Weights of a small mixture-of-experts language model, trained from scratch on English Wikipedia.
Size: 9 layers, width 224, vocabulary 8192, 22.6M parameters.
Experts: 24 experts in each of 8 layers, 192 squared ReLU neurons an expert, a softmax router.
Training: 407M tokens, 3108 steps.
Below are experts of layer 4 (counted from 0) of a mixture-of-experts language model. Rows are named router (the router's row for the expert), down (a neuron's output weights, with its number) and show model dimensions 56-111. Each number is 50 + 12 x the weight over its row's rms, rounded and kept within 0 to 99.
Before each expert's rows: "comes before" lists some tokens at least twice as common just after its tokens as in all text. This comes from a sample of Wikipedia text that the model never trained on. Tokens count by the router's weight.

# expert 3
comes before: "\n", "|", "-", "==", "The", "==="
router:26 53 49 30 60 55 52 54 58 51 45 57 63 40 42 52 40 47 72 58 43 58 45 37 37 37 43 39 55 44 58 66 57 46 40 61 66 58 83 25 39 61 49 37 25 48 58 45 35 54 32 67 63 57 44 65
down0:42 72 40 59 39 47 47 38 64 45 52 64 74 68 47 45 33 49 66 47 27 37 40 62 28 56 15 59 56 58 50 42 47 66 38 55 51 44 51 37 40 32 59 53 49 61 47 63 65 42 35 43 69 48 41 67
down1:53 62 46 34 52 15 43 40 36 56 74 48 72 73 64 34 44 70 48 64 55 41 36 43 39 63 27 69 51 53 48 58 80 53 50 36 48 24 56 34 55 59 54 29 44 48 54 29 40 53 34 61 48 48 47 41
down2:54 40 35 58 52 55 49 68 48 68 51 43 40 45 45 64 55 34 26 38 76 40 33 43 32 60 59 28 26 40 53 42 61 56 70 38 54 28 61 43 26 54 50 72 47 53 74 70 44 53 61 43 59 59 61 49
down3:72 50 39 48 48 64 62 59 27 44 45 58 49 47 49 37 44 55 67 41 64 61 40 43 34 60 36 44 53 56 72 27 56 47 38 64 52 66 54 42 47 55 51 60 27 48 59 57 54 56 57 77 64 44 33 60
down4:41 30 46 65 36 48 55 43 67 56 51 51 33 54 51 68 69 40 35 47 61 56 39 29 57 36 52 20 65 69 61 47 58 53 50 25 40 27 49 64 58 41 70 46 45 60 36 38 59 36 32 59 58 36 31 55
down5:60 42 55 55 42 69 46 47 30 49 40 53 49 58 61 57 49 45 58 67 42 57 55 39 43 57 59 43 47 46 52 13 51 39 53 53 48 57 62 52 49 68 41 54 53 58 47 52 55 46 68 63 51 59 45 58
down6:46 69 55 52 32 58 65 56 47 57 38 29 40 45 30 12 51 59 45 58 51 48 52 50 38 76 63 33 48 59 56 47 48 63 33 45 52 31 49 54 49 45 41 50 52 51 47 51 63 54 57 59 67 35 32 73
down7:57 43 68 38 35 18 41 69 51 35 52 38 51 39 60 59 31 48 55 70 52 44 36 48 76 41 60 54 42 42 53 40 45 52 55 48 53 57 37 64 51 71 37 55 64 46 59 32 48 69 68 47 55 61 60 48
down8:56 52 49 50 50 62 47 64 59 52 48 47 41 62 55 49 55 46 47 36 49 43 56 60 25 59 40 58 39 51 38 46 51 36 48 74 61 41 56 69 32 69 59 42 34 49 70 64 60 38 55 58 57 33 34 65
down9:54 58 36 65 65 19 48 54 45 72 52 41 66 73 29 56 53 60 33 56 45 56 74 44 36 50 71 59 60 60 49 50 46 23 46 51 55 56 54 43 46 61 34 54 29 64 46 50 65 44 42 45 52 33 61 59
down10:54 55 47 69 50 71 46 50 64 77 54 62 57 47 65 76 38 49 50 38 60 45 49 48 61 34 54 50 36 49 68 35 47 73 53 51 28 58 48 53 55 48 56 61 27 55 54 44 57 34 58 49 51 44 42 72
down11:50 61 41 44 31 25 41 58 62 71 39 61 45 55 38 65 59 58 50 25 44 50 63 41 55 51 52 44 57 60 67 47 47 39 52 43 62 43 58 50 56 44 25 45 15 50 55 59 60 52 42 36 62 50 56 52
down12:61 68 55 70 31 45 41 42 64 57 59 35 54 59 68 61 76 61 36 37 31 28 62 46 31 57 55 30 45 45 36 38 38 70 48 68 54 34 46 64 52 39 58 69 49 40 50 50 46 66 56 47 47 49 25 71
down13:45 51 58 49 38 54 41 48 42 67 50 40 53 64 53 50 52 53 42 46 47 25 53 50 56 57 29 52 41 76 52 54 67 46 36 29 69 51 57 45 63 62 50 73 60 65 64 52 54 53 39 46 61 52 53 44

# expert 1
comes before: ",", " |", " (", " and", "'", ";"
router:36 60 38 33 49 30 58 63 49 58 58 82 55 65 27 63 48 59 52 43 58 54 43 30 59 48 50 38 54 27 56 27 30 79 49 62 56 69 27 43 56 56 47 54 39 39 49 51 52 46 32 62 58 50 44 41
down0:61 47 44 40 44 39 51 58 48 42 63 44 68 44 57 46 40 50 64 48 42 47 58 47 33 53 35 31 63 50 51 49 56 41 64 44 45 54 75 31 61 24 41 56 31 51 50 57 49 24 51 58 32 52 62 42
down1:63 57 41 36 50 45 61 49 48 57 40 38 52 55 56 38 48 50 61 71 51 58 62 34 48 56 26 40 38 51 38 65 45 78 43 46 54 64 53 56 33 63 56 75 18 58 41 41 55 50 46 49 46 35 35 36
down2:29 66 53 71 25 58 30 50 47 60 41 32 53 55 41 70 53 57 52 55 58 58 60 57 56 85 60 35 60 72 28 55 52 37 59 40 42 46 46 51 50 66 36 58 53 46 45 44 53 46 54 60 53 33 58 45
down3:56 41 74 47 53 43 33 53 30 42 47 33 42 52 44 44 52 66 52 62 53 60 65 33 37 61 52 45 43 64 63 57 45 47 42 69 56 40 66 54 68 59 37 43 45 40 54 39 43 39 51 62 73 60 55 75
down4:50 42 49 51 64 28 70 37 38 60 48 34 51 62 50 54 49 61 56 59 65 43 49 46 56 56 70 41 75 54 44 40 56 49 32 46 60 43 49 24 49 48 29 42 34 45 70 65 37 45 56 60 41 52 71 56
down5:76 50 41 45 58 49 62 52 42 47 34 29 51 68 52 49 52 65 86 43 49 43 61 30 40 51 55 48 27 47 51 58 58 66 55 54 68 66 46 37 58 58 63 62 52 48 54 54 55 47 57 48 49 55 59 37
down6:44 52 62 46 44 57 57 36 56 53 44 50 48 58 49 47 46 64 43 54 63 49 73 72 51 49 44 35 46 55 44 33 32 34 63 38 73 45 51 41 63 62 48 39 62 59 35 31 56 54 42 61 53 59 46 46
down7:54 53 37 40 55 57 48 49 45 51 56 34 65 50 66 78 63 50 58 26 52 49 52 59 59 50 57 50 50 53 54 42 53 45 41 53 32 57 70 33 66 32 51 55 71 45 40 28 37 42 38 63 33 28 56 59
down8:50 45 44 55 54 60 65 43 28 56 49 51 46 43 60 48 50 53 60 52 55 41 45 58 52 38 60 38 43 33 43 31 54 52 44 74 56 38 56 53 58 45 41 48 50 46 55 47 52 50 53 32 52 34 45 61
down9:37 57 40 37 46 67 36 37 54 61 56 58 66 65 50 62 32 25 45 52 85 38 45 55 50 49 38 64 31 56 43 57 39 65 54 43 56 59 43 64 62 55 54 65 65 34 45 44 49 25 34 32 53 60 52 63
down10:73 56 40 45 43 32 46 45 55 26 57 34 68 51 47 66 51 70 61 73 56 63 61 72 43 45 39 38 23 44 45 43 48 54 63 47 50 43 47 33 22 33 62 52 41 61 34 50 44 55 38 29 47 42 51 35
down11:74 52 23 48 51 46 46 52 49 26 39 49 48 51 56 64 32 46 60 39 32 39 71 55 71 51 50 58 38 50 71 49 69 39 51 20 47 54 45 47 71 45 40 32 40 59 80 52 59 48 44 63 40 41 41 55
down12:48 50 49 61 82 43 38 38 52 62 58 65 34 65 46 63 12 51 56 53 50 44 49 23 64 41 55 58 39 47 37 54 72 42 51 50 53 35 56 49 37 61 39 70 60 38 44 35 52 32 52 26 44 29 62 31
down13:69 31 44 42 24 57 34 50 50 44 69 66 59 47 66 54 52 51 48 51 45 66 41 42 50 38 38 40 54 60 56 23 61 41 32 32 55 60 39 45 37 45 59 31 47 44 54 37 40 65 41 60 45 09 52 32

# expert 23
comes before: "0", "1", "2", "6", " |", "5"
router:45 55 37 44 27 69 55 78 49 65 72 36 37 44 28 54 65 48 74 59 60 49 53 45 47 60 41 67 51 59 47 30 38 35 42 62 52 31 27 48 62 51 52 57 56 44 46 80 32 54 36 41 56 57 52 48
down0:44 47 67 67 49 40 48 40 46 50 44 59 51 65 36 48 46 52 52 44 79 35 55 59 50 54 55 51 59 64 45 46 35 35 67 59 59 45 38 61 46 46 45 53 51 58 62 55 57 42 58 54 53 51 52 54
down1:35 45 63 56 65 47 57 40 66 45 46 40 39 53 31 40 27 45 55 54 57 62 52 30 47 53 77 79 52 47 48 62 45 45 52 52 61 29 53 72 50 45 50 45 31 56 37 55 83 59 48 36 33 37 43 70
down2:57 52 60 57 51 50 78 52 32 41 46 54 47 26 57 44 39 53 52 40 49 59 50 53 29 54 59 58 69 29 62 31 57 48 71 62 25 16 28 53 40 40 33 47 67 54 42 76 55 35 51 73 58 56 51 58
down3:60 52 54 51 58 31 55 52 62 54 38 48 32 62 53 69 59 47 48 54 39 63 25 57 61 43 29 53 41 49 86 71 50 59 61 57 48 61 48 42 37 45 55 46 47 39 70 45 50 55 95 45 57 70 60 45
down4:48 33 47 70 53 60 46 42 42 62 48 48 59 56 56 68 30 67 62 52 56 53 55 57 74 61 57 60 45 47 61 42 60 24 52 72 49 52 55 67 36 46 67 37 44 62 64 71 42 57 37 40 67 42 62 47
down5:43 85 51 27 52 43 35 61 62 37 29 48 56 63 42 59 48 42 56 57 54 45 65 54 72 56 38 40 31 43 32 56 75 51 26 57 51 60 55 37 48 53 50 61 59 53 61 71 57 62 48 56 41 64 60 48
down6:64 91 52 63 39 54 59 70 45 36 61 38 58 53 59 64 46 39 30 54 43 50 51 33 44 37 42 57 59 42 41 38 29 60 36 45 52 38 34 38 57 61 40 44 49 50 78 53 57 42 42 56 67 63 50 36
down7:57 72 57 41 35 48 55 47 49 53 56 55 65 63 56 45 34 59 49 46 55 38 57 81 46 48 57 63 37 52 48 55 57 64 30 45 53 45 33 50 40 46 63 45 48 64 34 35 45 51 52 51 48 45 36 52
down8:34 51 48 53 56 50 28 57 54 28 26 36 73 46 71 64 66 64 57 59 30 57 52 29 50 43 30 50 43 35 64 41 54 44 32 55 49 52 66 60 39 49 41 31 46 30 40 52 46 54 51 37 44 43 69 47
down9:56 57 39 61 39 55 70 72 45 39 56 34 43 59 66 63 33 61 56 57 46 30 67 44 51 52 66 49 38 45 36 52 54 32 54 50 41 60 53 30 56 70 43 53 62 24 62 53 50 42 41 63 30 48 51 53
down10:59 37 31 62 24 64 50 54 57 63 61 56 52 35 44 43 50 45 46 43 39 43 45 36 36 35 72 36 67 72 44 53 36 66 65 57 63 54 54 56 40 87 65 48 39 25 44 55 54 69 60 65 37 59 41 23
down11:15 55 45 50 64 49 30 36 64 50 51 41 56 71 66 50 55 49 64 41 65 49 40 47 57 58 55 42 46 48 53 61 57 59 62 53 54 38 61 45 49 48 30 73 54 41 58 61 59 39 55 28 44 40 52 56
down12:68 45 42 40 27 63 54 66 66 34 16 44 53 49 66 32 70 64 47 55 23 47 41 48 58 41 67 39 46 57 54 48 47 60 45 49 40 62 47 52 31 49 48 70 27 45 29 60 61 67 38 41 52 56 67 62
down13:33 53 49 48 52 53 73 39 49 75 50 70 54 56 36 64 37 20 41 62 53 58 42 59 55 48 47 46 71 44 70 79 32 37 46 69 49 52 47 50 56 40 44 33 58 50 20 59 26 56 36 48 50 36 67 48

# expert 14
comes before: " and", " the", " he", " but", " which", " a"
router:31 31 32 55 56 53 17 76 45 47 61 53 42 54 51 57 53 57 17 40 63 72 55 63 76 55 53 54 62 75 60 80 42 57 57 51 49 50 64 53 69 53 33 25 51 49 63 52 29 34 56 59 43 72 50 36
down0:49 31 42 61 64 45 37 57 48 70 50 53 54 48 62 41 49 53 52 52 42 61 41 39 30 42 53 60 37 41 46 46 49 51 35 84 43 61 39 44 36 41 52 55 47 60 54 69 48 52 51 50 64 44 55 41
down1:42 47 52 42 48 49 45 22 38 59 50 52 47 39 45 41 52 25 56 62 41 49 60 78 73 48 38 56 39 33 67 43 39 58 37 41 76 54 50 37 39 73 48 57 43 84 69 56 50 47 33 55 24 58 33 42
down2:52 43 36 38 50 75 52 52 51 27 55 28 38 54 66 65 58 49 60 46 34 46 55 41 39 56 45 57 53 50 60 47 32 68 48 45 35 71 48 60 66 32 45 23 56 37 52 41 48 58 59 46 52 35 60 39
down3:56 76 67 45 41 61 58 54 74 48 45 47 44 62 54 51 45 42 74 35 44 57 63 66 45 59 52 47 54 57 51 36 50 54 52 43 45 47 38 35 62 63 49 53 42 73 43 71 56 46 62 51 26 40 61 52
down4:56 75 64 57 63 65 29 44 45 42 41 42 54 37 60 82 43 48 76 59 57 40 43 40 46 59 44 72 47 44 37 41 49 22 58 73 43 38 47 49 32 38 55 50 44 41 55 58 54 50 66 55 43 61 51 68
down5:60 51 59 53 37 67 25 53 48 33 46 57 40 42 58 51 64 48 40 40 27 51 67 41 47 54 58 47 40 45 47 42 55 34 50 52 65 38 57 53 52 47 43 71 41 49 46 46 47 41 49 44 52 54 27 52
down6:40 38 36 43 47 59 48 54 50 39 38 41 57 43 55 45 34 48 39 46 55 58 72 64 46 65 50 57 36 49 62 57 60 56 47 53 55 63 66 34 48 45 51 67 60 36 42 49 51 58 35 70 75 50 22 65
down7:33 52 65 58 47 62 39 57 55 36 50 43 53 65 33 45 46 49 19 49 54 43 56 66 54 33 42 47 57 37 57 65 48 55 92 71 82 43 39 32 45 50 78 44 47 55 48 44 54 53 51 54 53 66 41 36
down8:47 44 47 48 20 47 14 43 45 35 38 47 37 66 63 51 38 43 62 52 42 42 76 36 64 41 52 62 31 61 59 41 42 49 34 20 71 25 70 31 53 52 49 49 50 55 35 65 48 45 74 53 55 25 42 61
down9:72 49 57 65 51 39 50 51 45 40 56 53 31 56 39 55 47 56 43 40 70 66 48 62 50 54 56 56 55 33 49 23 46 42 50 56 49 56 75 46 57 32 51 63 48 51 52 48 58 48 53 61 32 56 44 34
down10:66 34 44 49 48 64 48 24 53 40 52 36 38 37 59 37 43 48 76 54 51 39 35 39 42 50 67 47 57 42 71 54 52 39 69 44 71 58 61 37 46 46 64 30 59 40 34 48 69 38 64 70 37 59 41 55
down11:53 34 47 54 39 64 31 43 49 62 39 45 31 57 90 51 44 36 54 34 31 61 28 42 63 54 58 43 30 27 51 67 32 40 52 44 38 58 50 45 55 44 44 64 52 50 37 57 47 48 20 27 52 44 49 37
down12:56 46 56 51 38 54 50 55 44 50 45 33 74 54 51 30 48 56 56 29 58 23 32 42 41 55 39 53 62 30 63 58 55 49 60 46 30 46 48 59 68 73 58 60 61 67 62 50 56 51 62 42 30 66 68 54
down13:52 53 41 42 44 29 42 42 56 55 49 67 54 20 50 44 43 73 49 75 68 47 65 51 55 47 45 65 68 25 78 57 45 35 65 61 53 64 50 33 66 52 41 60 37 43 40 70 42 39 85 35 29 44 46 65

# expert 5
comes before: "0", "9", "8", " |", "7", "5"
router:49 57 50 36 54 60 38 46 48 54 54 33 56 38 51 28 75 55 42 53 61 41 46 48 63 37 43 43 61 44 44 66 45 36 28 25 33 55 49 37 66 60 65 56 45 54 74 51 39 21 42 54 35 37 40 45
down0:38 54 17 38 48 16 48 73 42 60 21 38 63 45 48 47 68 40 60 70 56 68 39 51 49 67 59 57 30 47 37 56 39 46 42 64 60 37 58 40 36 48 51 42 72 57 47 43 53 69 49 74 60 54 48 37
down1:32 47 41 62 57 62 67 62 62 59 60 51 42 63 55 45 60 49 63 69 64 43 67 33 51 36 57 50 77 37 57 44 49 58 49 33 48 49 35 45 50 51 45 68 68 48 28 72 52 35 60 40 45 49 55 39
down2:60 38 43 49 48 67 58 52 50 74 43 65 53 21 27 56 31 39 40 30 68 56 76 50 40 69 36 51 43 64 53 59 23 65 46 60 53 39 67 59 28 58 64 57 22 60 57 65 49 40 62 41 45 77 44 44
down3:59 49 40 52 56 55 20 55 54 43 61 48 43 21 53 44 67 55 46 57 42 38 41 65 40 42 66 54 28 40 43 55 23 43 42 42 50 44 43 48 23 66 43 46 66 34 63 61 61 56 46 26 49 68 50 34
down4:66 47 51 48 64 57 40 41 57 51 38 42 42 33 56 68 59 56 57 67 23 27 46 54 46 50 62 57 53 44 50 56 51 46 54 73 44 48 45 36 51 58 41 50 59 19 41 56 46 35 56 51 64 36 63 35
down5:63 51 69 40 50 37 75 52 75 46 55 50 55 55 53 62 48 21 57 49 55 53 58 42 46 49 77 49 57 61 47 51 34 35 62 58 70 83 53 48 42 35 62 61 67 75 29 43 67 75 58 61 46 40 50 54
down6:59 56 44 40 47 44 67 41 36 48 42 62 33 30 51 50 54 74 64 37 47 56 62 70 52 67 57 59 61 61 54 50 43 59 64 55 57 64 50 55 42 52 46 51 54 49 60 52 24 57 67 41 56 51 49 60
down7:61 49 61 53 50 72 59 36 66 45 74 49 38 47 51 48 47 60 76 48 50 46 46 26 40 63 31 44 60 51 40 53 67 25 51 49 43 39 52 59 27 51 79 29 37 53 37 61 46 71 73 36 53 67 40 45
down8:58 46 44 38 28 52 64 49 43 57 36 32 71 23 56 58 70 55 57 43 32 51 64 44 59 51 52 50 60 70 38 31 38 51 68 60 40 55 47 39 62 49 51 56 37 41 59 52 64 27 59 45 43 34 44 54
down9:40 51 56 50 73 57 58 26 52 57 50 48 39 72 50 54 46 37 48 59 36 61 44 46 39 40 48 45 27 41 30 53 54 61 10 52 39 44 59 70 70 44 31 24 36 41 43 53 38 54 42 63 45 56 44 37
down10:50 64 51 51 67 46 40 45 65 42 53 40 51 52 56 32 68 43 26 70 42 64 30 52 51 53 50 49 37 55 69 53 32 51 41 57 50 34 47 57 40 57 60 21 43 48 33 54 54 62 46 29 60 50 70 44
down11:39 53 43 60 44 55 71 70 52 63 54 60 54 39 60 68 38 47 73 42 24 66 42 33 68 33 34 57 33 44 52 47 38 52 33 71 31 55 67 33 43 70 68 60 48 50 42 45 60 52 39 51 36 55 65 49
down12:60 54 66 39 54 46 54 36 44 85 70 42 72 53 06 31 32 40 38 63 59 47 39 34 78 51 45 50 50 50 54 59 55 60 52 46 68 53 42 43 57 57 40 41 40 47 48 73 43 49 41 54 27 59 54 37
down13:40 32 12 40 35 56 48 34 57 43 48 39 54 70 32 48 39 50 48 44 48 43 75 70 64 70 52 56 43 45 49 68 43 38 48 33 47 38 58 68 41 45 55 51 52 49 60 65 57 55 32 71 29 55 73 64

# expert 0
comes before: " ", " Total", " List", " Title", " Year", "---|---|---|---|"
router:40 67 46 60 41 61 42 62 45 48 36 38 55 34 49 53 38 71 34 43 63 54 64 48 58 48 36 29 32 54 59 55 41 47 75 41 68 49 25 41 31 69 42 63 58 57 54 37 56 58 49 60 65 55 40 39
down0:27 64 51 49 36 49 52 42 48 70 51 29 52 65 36 33 43 70 68 49 63 60 50 52 53 41 45 52 69 37 42 50 41 70 43 62 46 48 38 40 36 58 37 50 52 55 58 46 46 42 66 36 58 12 65 54
down1:35 80 57 66 37 28 52 59 46 70 32 54 37 30 42 55 50 59 54 62 42 79 61 48 48 53 54 53 65 49 49 60 38 37 46 38 36 39 54 40 43 32 39 49 55 49 77 38 50 36 48 59 58 38 54 62
down2:56 56 46 35 46 51 52 50 16 56 54 46 73 50 54 57 27 46 61 62 35 48 62 30 64 64 54 38 53 48 64 59 51 83 50 26 46 58 69 53 61 30 53 61 42 66 34 56 41 51 62 63 44 49 60 36
down3:42 52 44 20 56 55 50 54 38 33 40 55 59 64 30 68 59 34 55 67 59 53 42 38 42 49 47 41 47 55 69 40 41 69 76 50 27 61 49 55 55 62 45 67 51 64 51 22 44 49 51 38 42 58 58 66
down4:49 43 34 50 29 34 36 41 56 49 65 60 49 48 19 58 88 56 46 26 51 49 50 63 80 58 46 40 57 28 46 45 42 33 33 20 51 64 17 45 47 56 41 46 63 47 61 75 38 55 51 51 71 52 58 40
down5:44 27 54 65 67 56 80 67 63 60 54 48 32 39 53 51 48 49 60 50 57 55 51 49 41 30 57 52 50 40 58 27 47 40 62 54 68 22 61 50 38 37 54 53 34 58 49 58 41 42 45 32 46 55 61 41
down6:59 54 33 71 46 64 50 27 36 45 46 54 50 52 44 40 32 44 52 45 57 69 58 35 56 57 63 47 42 57 51 48 40 35 63 53 67 33 72 37 50 63 59 56 53 53 46 44 57 49 53 34 59 46 58 55
down7:52 49 42 63 79 40 37 54 55 45 67 57 72 60 37 49 48 50 44 39 56 43 59 54 40 51 42 26 44 42 62 49 64 45 56 55 37 73 51 49 73 64 41 82 34 31 42 63 64 42 58 50 45 59 64 30
down8:26 16 54 50 46 34 55 42 56 47 47 60 51 42 45 57 55 56 47 64 52 45 34 39 53 41 83 53 62 56 31 59 32 41 40 36 40 57 46 62 19 43 56 63 68 40 62 67 45 43 48 67 24 47 46 48
down9:74 45 53 42 62 51 62 42 36 43 52 67 46 72 60 68 56 62 34 47 50 69 53 49 54 58 61 56 43 30 50 38 47 48 44 33 48 55 48 48 55 63 71 59 45 38 36 80 64 47 80 64 35 68 40 48
down10:50 53 59 37 55 43 49 56 30 30 46 44 58 56 33 51 51 64 39 31 37 50 66 54 36 49 47 67 53 52 73 53 61 56 54 44 46 49 40 34 81 61 53 35 35 37 36 51 36 42 47 54 55 75 48 82
down11:54 49 68 65 40 47 25 47 65 32 49 27 45 37 68 62 72 48 59 56 84 71 58 50 58 43 46 48 60 44 34 45 53 58 42 49 55 50 55 37 52 43 46 46 54 43 46 49 41 53 32 72 42 50 76 73
down12:48 56 60 62 56 23 50 51 45 50 41 47 36 56 43 50 26 59 45 49 66 63 39 43 43 65 42 47 49 35 64 49 76 51 79 29 66 57 42 56 38 50 30 44 51 64 55 40 60 57 62 59 38 75 43 36
down13:38 44 54 61 48 55 58 41 36 55 27 58 45 50 61 50 62 66 42 37 53 39 52 54 45 53 53 73 54 22 35 48 40 59 26 51 39 55 38 34 64 54 50 40 56 51 30 36 41 49 60 63 49 33 48 49

# expert 6
comes before: "s", "ing", ",", "ed", " in", " to"
router:49 39 50 42 39 60 65 53 48 53 61 44 28 52 48 47 76 38 54 33 45 47 56 64 57 46 42 42 48 44 53 59 66 60 38 54 40 47 39 76 39 42 62 56 56 39 52 49 48 78 18 39 43 51 32 45
down0:73 49 49 40 50 45 54 50 51 55 51 59 53 62 68 39 31 55 56 57 71 80 41 79 45 61 46 55 56 40 61 45 49 49 50 58 42 79 68 52 41 73 53 42 57 44 58 50 43 70 28 53 33 37 52 32
down1:28 56 65 50 45 68 58 31 68 28 28 56 21 80 24 64 52 66 65 36 70 50 46 56 52 53 53 48 36 58 39 44 25 65 60 43 35 54 40 43 58 37 39 57 37 43 49 41 33 65 43 54 41 51 51 77
down2:58 59 49 52 68 55 52 25 62 73 34 46 48 64 60 41 38 29 52 40 62 49 65 51 61 52 39 56 44 49 49 66 56 66 43 35 74 36 57 57 52 52 38 55 69 32 38 47 33 51 61 37 65 51 44 47
down3:49 63 58 76 42 49 51 43 52 36 35 56 40 59 35 41 50 39 39 38 69 68 46 54 59 64 59 57 32 41 48 47 64 46 61 45 53 54 44 50 67 45 63 54 35 64 45 55 40 66 49 29 34 10 40 40
down4:33 47 35 33 53 48 49 52 50 47 51 48 58 49 50 43 37 60 37 69 61 51 41 41 77 43 60 35 56 61 52 38 34 62 55 50 60 59 39 49 49 26 48 28 66 52 60 44 62 43 10 38 40 53 48 35
down5:48 69 34 47 49 44 64 70 31 72 55 48 74 46 53 55 60 75 46 35 43 56 44 71 51 38 51 48 32 52 35 57 37 50 34 35 48 36 51 55 27 39 44 39 54 50 83 66 50 64 37 62 40 60 50 39
down6:27 40 54 64 43 35 66 53 54 60 53 63 53 45 40 55 44 59 38 53 61 59 21 52 74 36 44 56 44 56 19 46 53 63 70 69 51 38 46 50 54 57 32 76 59 62 54 58 65 38 67 73 44 48 59 29
down7:64 46 35 46 22 43 76 56 36 61 38 56 60 38 52 51 58 58 58 54 37 57 51 45 39 53 65 21 54 44 60 39 56 48 41 39 55 59 46 52 15 62 40 60 20 57 56 46 58 56 49 55 39 55 73 53
down8:44 42 47 41 48 44 47 55 47 44 25 62 57 33 48 57 55 46 67 62 57 41 52 60 21 35 39 58 38 64 40 72 63 42 70 48 49 34 56 54 58 27 67 62 50 57 69 50 51 69 34 37 44 52 42 73
down9:57 61 30 48 54 68 42 45 42 52 58 44 51 51 52 32 42 44 56 30 60 51 64 50 47 35 73 51 46 43 29 44 29 58 61 55 56 45 56 34 36 37 77 44 42 71 56 41 62 45 51 49 46 66 47 52
down10:44 54 33 35 66 64 35 43 60 54 51 52 28 34 37 48 47 43 65 72 35 52 51 49 24 61 69 45 51 60 59 66 66 45 50 67 40 60 66 55 81 45 30 44 44 51 58 56 65 56 44 53 35 47 40 50
down11:43 37 52 73 41 44 47 57 47 57 55 61 33 65 41 41 53 37 79 33 29 37 44 59 57 47 58 58 33 42 64 58 57 45 49 61 56 60 51 53 37 46 55 54 48 71 50 25 28 40 44 53 45 60 57 30
down12:32 74 58 78 55 51 33 38 63 82 41 38 55 34 34 55 53 43 46 45 64 57 55 42 26 39 48 56 49 69 40 41 47 31 41 65 68 55 28 68 59 55 45 55 44 58 57 47 60 56 37 54 38 57 62 66
down13:71 40 47 48 49 28 57 61 29 51 34 40 35 38 55 64 61 43 49 43 56 55 49 37 52 52 58 38 39 56 27 37 56 47 38 46 44 39 42 62 56 79 50 51 62 49 38 54 75 47 55 32 60 45 57 32

# expert 15
comes before: "\n", " The", " He", " In", " It", " This"
router:42 60 60 30 48 54 50 45 47 54 49 64 61 47 48 55 28 65 44 50 38 50 48 64 49 37 47 35 52 68 33 50 45 62 42 45 34 49 75 59 69 58 50 28 76 60 34 70 42 34 57 46 43 56 68 47
down0:65 39 39 60 33 59 68 47 50 56 54 32 48 47 74 44 55 65 49 54 61 55 50 48 70 44 75 57 41 36 75 64 60 48 67 58 47 27 35 57 58 68 65 51 52 78 64 37 52 35 53 58 35 59 55 51
down1:45 65 23 43 54 32 45 57 61 41 57 37 56 62 53 60 43 68 66 54 49 52 45 40 38 31 79 32 39 31 44 51 41 26 53 73 47 42 53 59 65 60 48 46 56 54 49 48 50 57 76 40 57 47 50 41
down2:82 54 56 73 61 23 50 44 60 60 48 45 31 40 44 38 42 40 63 58 86 39 54 54 64 51 32 47 59 59 52 56 67 53 49 41 42 59 35 60 64 54 50 45 55 45 52 32 36 55 66 50 49 59 57 58
down3:51 71 40 51 50 50 50 43 48 61 45 18 57 76 43 27 55 52 53 30 54 23 55 26 75 50 50 46 43 57 49 65 55 34 39 57 57 40 45 42 42 64 25 42 70 48 45 48 54 58 44 47 57 73 60 39
down4:58 41 58 34 50 13 45 42 33 49 67 40 64 47 62 41 46 37 55 45 54 55 44 47 59 69 38 72 56 47 36 50 35 48 59 35 54 48 35 37 48 61 40 65 34 54 50 48 54 58 53 30 66 58 57 65
down5:58 39 44 57 37 59 73 75 34 38 59 54 56 48 44 58 43 22 46 60 51 54 74 54 57 31 53 55 38 51 42 66 62 54 42 54 54 62 48 59 46 53 48 43 33 50 40 43 65 34 45 45 35 44 67 59
down6:62 43 54 36 50 41 50 65 43 62 43 77 53 62 31 39 47 71 36 43 68 44 60 51 56 40 47 46 71 32 47 40 43 53 24 31 50 32 50 52 47 55 57 39 69 41 58 34 35 51 49 44 60 48 37 51
down7:51 29 37 39 60 71 33 46 39 76 28 49 66 48 53 64 47 51 73 43 46 50 55 40 42 53 60 52 40 41 32 49 61 28 64 38 37 32 51 50 49 73 76 55 61 54 55 46 41 56 55 57 55 34 50 80
down8:40 28 59 53 57 54 52 44 49 56 48 44 28 51 48 48 63 55 46 65 30 51 74 37 43 62 34 46 48 58 39 58 34 59 36 61 51 32 60 31 48 59 37 38 49 58 54 52 51 56 53 77 48 51 73 30
down9:41 51 58 52 49 48 56 46 62 72 63 44 41 56 64 44 27 60 74 57 51 53 34 41 59 49 45 50 44 48 68 36 50 58 44 26 65 65 61 45 59 39 51 66 57 54 78 50 62 49 59 57 54 40 53 39
down10:39 72 60 43 42 22 32 64 36 56 93 33 38 54 49 40 46 47 30 37 56 76 41 45 63 59 41 61 46 49 53 62 51 26 51 65 55 46 53 45 21 35 61 63 54 31 38 60 43 55 54 50 35 51 47 41
down11:47 40 29 83 43 60 50 47 59 56 50 45 39 58 57 59 45 56 43 26 49 48 49 32 63 50 55 40 39 45 58 45 58 36 50 44 49 37 27 37 61 64 52 37 35 48 26 65 56 62 45 36 58 54 13 39
down12:70 31 55 42 67 34 49 72 37 49 69 63 36 60 30 45 51 49 77 44 43 49 61 45 34 36 52 42 35 56 63 85 62 64 53 38 52 43 30 41 53 47 59 34 78 38 59 65 56 58 23 67 39 48 40 62
down13:56 40 31 55 40 58 56 56 54 46 58 60 67 60 34 54 53 46 43 47 59 22 49 30 18 26 66 59 53 46 61 60 58 63 54 43 45 49 51 38 70 51 47 49 64 56 53 42 43 65 37 54 54 69 52 61